From a checkpoint of a small mixture-of-experts model trained on Wikipedia.
Experts: 24 experts in each of 6 layers, 144 squared ReGLU neurons an expert, 4 picks a token, a sigmoid router, a shared expert of 192 neurons.
Below are experts of layer 3 (counted from 0) of a mixture-of-experts language model. Rows are named router (the router's row for the expert), gate (a neuron's input weights, with its number), up (a neuron's input weights, with its number), down (a neuron's output weights, with its number) and show model dimensions 320-351. Each number is 500 + 40 x the weight over its row's rms, rounded and kept within 0 to 999. Numbers have three digits each.
After each expert's rows: "mostly gets" lists some tokens that are sent to it at least half of the time; "gets" lists some tokens that make up at least twice as much of what it gets as of all text. This comes from a sample of Wikipedia text that the model never trained on. Tokens count by the router's weight.

# expert 15
router:532482468489587428445486525521492502482470471500441505565449481489464499480542435527441527546478
gate0:579501454575549595585455463483487521461546463514528515551590567544482575495550472493567457457572
up0:484507428469503541491509487513507555503491506573575431542553518512446593545452501453547525483515
down0:465558488515527493456546448504483487518527521516473548466504512501511416554496475468470536519501
gate1:532510506576520495578508514491535499516577489508522496513493523490585557465459504486583416564520
up1:510434483537529552497446486500409532467493514479466548454535547487484554504466536497492532470526
down1:516509515521475527606505437487438476426488505530495461544497504473547508500446455532382489555500
gate2:453468494468497580466475508485511554555620426491503444517455475506592448514530532432562539463467
up2:538465513564447488523500560516533445428455564468435546536481530557458476456460477557478539535485
down2:536461432543488503473517452511498540470497501459480473458492509453531500487470543597468548456488
gate3:478556441570501575502504502549549553491448547411522493517502573496560457504570482501546527472462
up3:500462453568488495524459516510531439491473510472449528525462577498505445514517507517517477481437
down3:489556473506490508495500471517487475499498516532451437455559483475505461486481573524535563534469
gate4:546488512476483543511413450583473447481584504540526503512519514533470486498571494455605455475497
up4:509498553507511548493523522594543477549551457474491532489511534477468457491529501472581522468482
down4:473498516470502478534523498472530489418483575487445529548467528503483487532515476471452521462466
gate5:501514443534566464422492491560534521523568501454447455560470553539536540460557549535501517554488
up5:498470553478437558557535495462477505477454471539543549431544423488470448543454423471512460462530
down5:446534456476495504443589501540478469484469494474548528506554463509455464537538497452574484537495
gate6:480523416419507540484456490548479511500537488486568502479447508515499561581522538471519509488504
up6:506533552500516508531526494503530509562506556542572582475529482480554539480484455520534523530485
down6:544439514454526471497565539550511451530508513495640508536475565511485486546545497461488541508507
gate7:479491448546544549513495477522515543529555538509508510520469526491468488543524481426572447520485
up7:529545503494475461432498535457483503495426475455471462486520482467507532482454472503485534451510
down7:504521494409566479481518523524517549443503507535549541431417469458543515508507498491519533485496
mostly gets: " ", " \"", ".\n\n", " it", " this", " It"
gets: " ", " (", ".\n\n", " as", " \"", "\n\n"

# expert 16
router:544520534517569418483495514511456484448492481452426527522478483497457536460533475585459515589468
gate0:521481582475512538513473433532535531516521478531494420478480518510526469524563490449566504418508
up0:467491523465506498461487473463491542521496468549559463488458508504554499502604554563570554506479
down0:521450524474495446521490556488443429478518542523466518581515528480564475555442551536447484505578
gate1:547495477402559511472442535549481443470549511411470508465533553462455553509530472484454475534556
up1:433503496603468483523559456498571563531496442590521475558464464558563462484493534470558552499463
down1:541525546505481578542467564467497486525504503509504482524531539510468448526477519471527493483487
gate2:512458483469496577511438552533590465484482544506578453483456543525520474513490516501473435533493
up2:508476464466443509597471551496546479489401485515510480541508507495451484529476520545520500541449
down2:511526550515497550445596470447524462416529498458401499465494464461505510464478505483517442575527
gate3:512507496496469557476471470512529445559531563538513464508559572486461514539486499476508505525508
up3:514434449533498439505557523481552506545567523541506543546555530439500470484513506522488489531521
down3:505549562499492466520514556531534556522460565515589499496477420489593525479500415519464502547501
gate4:554375512459536550579526444523537514506562517499476456575533518466489510526531525503487513451578
up4:457572512569514418461466501483446505499430506533536495437504492501462505486540473489493498506435
down4:531469540521501532581485508492598415477470531480462576539493524441534541492487413526506506462447
gate5:557473510452555559491534488538535517525577458585487482549503542438542500568522499441541495511491
up5:483425514449477531445502561436554460535515429529574497461503517492436566467526458531503526515528
down5:468424454473512474479543472553428532422489518431457585518517475496463562485471452565517521514463
gate6:483524490438495490465491508537501466544545451535490523487483529491546459539492508488500467505505
up6:490455487540560501551536455443530540420500571444518508502500522452473521532528498511520477477512
down6:512532433441523447536466519509499464510487508493526395422500598532495438477460531474473472476527
gate7:512428502493472506542451475498502538494514495469535446438523555469449472471499492466591475511511
up7:427568481527467563487498538428514474537507445448483524523479471502511470512448482523431446499515
down7:561470423524529445516445514546556576479531473489440468445561482539523400507500584477508487485517
mostly gets: " K", " N", " W", " R", "en", " O"
gets: "20", "19", "1", " \"", "0", " K"

# expert 23
router:517523485465506501507486530500489525483515470488430465562495506584474498539452436553466530491504
gate0:500494468458533450519530505474534596507459521509517512501498517480488529493464500510498477466487
up0:535467509564439562477490475541480437515551489545478497536533490505524474488556520462523505542511
down0:446535508490498490553454501548509508472481524500466518540520478471538458509518489505511512484520
gate1:517487487515465561477509459513554465490452522479499473440493494414497542503570531518603407464485
up1:554499544522501478454538504507477458530460565479479525445533494460471465482572449457504481464468
down1:500521471473514535477516486476482509456438488476490470531420468415539535542490496520500536485495
gate2:551476524463486533473474518522526531571550493524563517602476460455567474521550571504511501539489
up2:571432492456520458551416511506472448440459459486526483473466461500540507442536435557458484510562
down2:519451410560414514521499507572519456447518471497534478525510455514564471539533522449552491449523
gate3:489456528470493519514446469605503568499478470531479507514448486495494567461570575555526477490499
up3:490481529513537457548482526584537494479493453540511478502470475516511445471548548561536478485484
down3:516518444473475539457475450556462458506463485401514517468519465517416463559519459468414510496506
gate4:595526462475513529531392442476506495558468528486455528507511516457563556505523491451527465525463
up4:425511556523507440493607576506498517452500498525556472481480486551422452522486496564471478490459
down4:511468499494498477467413450474439503567535481444494497483469456482517495496499471480439468554500
gate5:449498489503490510445572518445522454564513376476514512483528499497504482515502509504515475448469
up5:464494502495495527458557514461509459534510388486498523475524502487497470504510475531512494441473
down5:505534487511483554512505536449542436536455474475575517536473413481489464510471506460484498528497
gate6:609401477481492551491519519577523598513516466528465470494508472425489460514538549479511480496480
up6:562540489526530473574575544448459487491512507548599469587515442501548453480502550519450440445515
down6:536407421514484492534528458484494553511468536527550555460531548520463483518461481609565479533507
gate7:446510520505534498445471517510534474456478484516464414553519506482513502479518501532538448523444
up7:511500454444469508505496467458470555530518538524538471461473481509533499455531426481453508438463
down7:510472500533487495514509489454511451480456482566509495482438547380541504515496562497514466555476
mostly gets: " ", ".", " one", "==\n", " two", "===\n"
gets: " ", ".", " in", " a", "20", "19"

# expert 18
router:468526574472546525441535502479471434516574438473436539487467509532493524467495470489540518541458
gate0:539463482483494499518467467527553477392525484449491430509460536503536473538503541445545450532535
up0:451490531500486503488502537438433504605489519521535505476567485474460557440582469560504531468449
down0:495498526498473441474531446521575549521515460515414562508573504492515535495466519589507478483537
gate1:505460527457491445493435468494519534499520465506554490486499560470528525584520586499539426562480
up1:470525483493439545564536525456410532524490436546493464495547562546477554472493529496505572498511
down1:439546515493521492525432484547491549468499523526460445536566506420545462462515505538495520510493
gate2:515532484539471557488499479464507537465564553523460510574499532482511567626535439547554484514525
up2:463543525562485471527498485514543571489513524464481517538501451456508500592498494494536531500456
down2:481512457521533553547488532506539448505452555468499468472562557502486535509444503487469541518560
gate3:548457507527452512443505487547503465517560541446502500561489483454584485543579556504580454524532
up3:466516569479515501556517503514490496496477559456471498482534489498528436424431461506575545473444
down3:484521478477535504469528507481531472501498502595472433597419447515494557498562491546586518540463
gate4:521550549523482509489481461518597533463549528462545431532539499504480538537534458556541502522551
up4:532490501487461464498476493536544522448554462457478398560525524462495514495475507520541443492496
down4:498554480490533477517552588558512490449394509480480563488524610481494491555483413468416495547502
gate5:510505446493536462541430515521490516520540515484530432488530509455464495571590478441553516550525
up5:512537518560462540439558470517482547536533411530481543543518445477523528445490502555438496471555
down5:549527517473477514461439541465564502555526524521482447530533494440486525558508472538483476489508
gate6:539521481474546485494486553524543558542488508479502419517528512476545587556496487517499528425504
up6:504552490546468572482449535467560525442538480473502531527460435498442479442481508537468470559494
down6:557491545456549530496430468585514473533520467478541450485546555416461490533451452544492511471446
gate7:516484441455560503527441498560560475450476491494540385463515577478469515508555509558552441513525
up7:467563534553527515516428459538478486475542510466502542491440515513489437499482490556561455548509
down7:569512606436508498508491453527547602474451551495484429434471558494506508498474468471475433497527
mostly gets: "\n", " |\n", "|", " is", " was", " were"
gets: " |", " in", "\n", " |\n", "|", " to"

# expert 7
router:520556483521484440497500570495490473428485512539434549548504467466472530488542515519436547581421
gate0:506465482500529531466476496580484517523568461518504530525428513497557530525556426548521507495510
up0:590492547548478544451513475568508497507563497514527487491384506477504519485520430548498458524493
down0:464516464434507513543479495540428479495494478489468520492564510485546460511462477482512534581482
gate1:505419485448488580484476425492504513579544523520493501496436526499508447538523532499534460451452
up1:541527451543524469479477514480454493559472475521499478513533530477463467442485458440442431517402
down1:465498475465501481537508507494513537509549488498436540470518446504527504475577468450489575491538
gate2:498451446552493495523467466557511481563531412463469467511471459529542448483536441541579480525494
up2:473561513520498493552519521470487517514556514506504578470568511545536526465493476468402526496529
down2:523437399471522476420440473626460581511517473520573512479494503478525490478501472512580571516491
gate3:532418521506505521415460465491497486606520469556519415547519557479525509556488455458537517486506
up3:455444389519471507529428545472427419447444513509454475475453479476451485464518499452551524476412
down3:427512472494531512515548520473465532471513536527561474525566567545511462510510495479499476465450
gate4:514506452483507516483516410519505442424531437484448491611461602504503526525522476506567485470499
up4:532537494493527487492431454557560523510511470544520482525394514475494487539540460548498445487520
down4:551510521583536547515542510534473521564472575452513501493528538493464518554550546474464517442519
gate5:524524429521485485556519395496518577545549481544474416507545509507566479550501547542555430488536
up5:440445545517513518497444540572541468509504581493508562449433472523466497446491486489543516522538
down5:565482453453498474472493455488477546510444504551518509513522553496486465456498511468467473487531
gate6:464500508489489572538497536521572550491525499567508422455459549458459472515524479498574437529505
up6:484508501521511462493513532595469509509516503519530511489536524509523526402504473477559502427499
down6:453466508519490481551509469488515548394510447484550503600445471531541550588488501509550474486514
gate7:508531504515509472490453412478545575440556484547557397532485539502484548527519542487496561516527
up7:554418411441522553536529499459500468505476535453495469502503528482438511547436573502471438569487
down7:459454466568483514501555495546532513389503498462459533502496495590443489536460481500580466503459
mostly gets: "00", "30", " J", "80", "7", "50"
gets: "0", "1", "5", "2", "10", "7"

# expert 14
router:506478516505527499432515563470459464528452499507400508488445500532480423529500459513448556506462
gate0:470486492409503556520473521497581518544543426482512522506446485524488518540562486448588501464545
up0:517452470400550554539508532508517454552556518503462486471465504468424521462560546448547422457504
down0:510508577559512465561490506483506547429534480524494508445496489527472556485522520468503442464536
gate1:556501523506461498509467491497480509583538472466457465521463539427488486549581494534533466540455
up1:500541456531538530506467512520483535489536527614515565499529478557495490455420537469512511538537
down1:484431428507494473550500446446567475551553474450364480460531505533442495480474435450486504449457
gate2:472542478511505470525489474522473470558511482496528457520489494470550487491546538538559486479525
up2:455515481496505504516499504437466457516498468484504485580512459455513419547509511533480469464484
down2:508451513528478530488493545446570444475455482493475527480412441511474462485454479488500471443548
gate3:496486499501539508499466507421537443480503525554536457584576511484559508549562543469532441477483
up3:469432516569453477495486556474462507534541443438528512546451548514481519521497519542505531465461
down3:522470521525505552368518509554490537463533512560480514461493573537544463506480471523560472530497
gate4:566505512508531552495453516452474545473516514518492439503480432446515533514527514520560450480552
up4:551531495508549510458419468438481571464561478513520467538529518453536532536514497508501493520492
down4:464488457508500566493497520526446511570527443547504537540562532489540523464486418444495457477493
gate5:523513432444489541474454477487564454525548492522540476420488510463497494502520463380536419490509
up5:472506519533436481556565490507452497460440497486442579564493442481451468469465499616490591481507
down5:516540463449501576497472504513535474516443484555504532435477487482586488507467482558558534447494
gate6:526463465482484543509517509487560481547561428600495445504465508525532544541490506437539481530570
up6:484536528469499434516504525511511467495423493476510485460514463547633541486490510464516484456498
down6:515442476540434562569481501504549539512571470546485540481438513506444442530501453515590542443551
gate7:515466467538496460532563460529488456592513534490484483571573533512522571525556541518495465516513
up7:509436464481545550542525402540426564497451504515493518513462471522486434476530381531549536506519
down7:491472506560541506470506441446540449497547503492404557511464499512481420474505483572575500488469
mostly gets: " and", " ", " (", " who", " or", " as"
gets: " ", " and", " (", ",", ".", " as"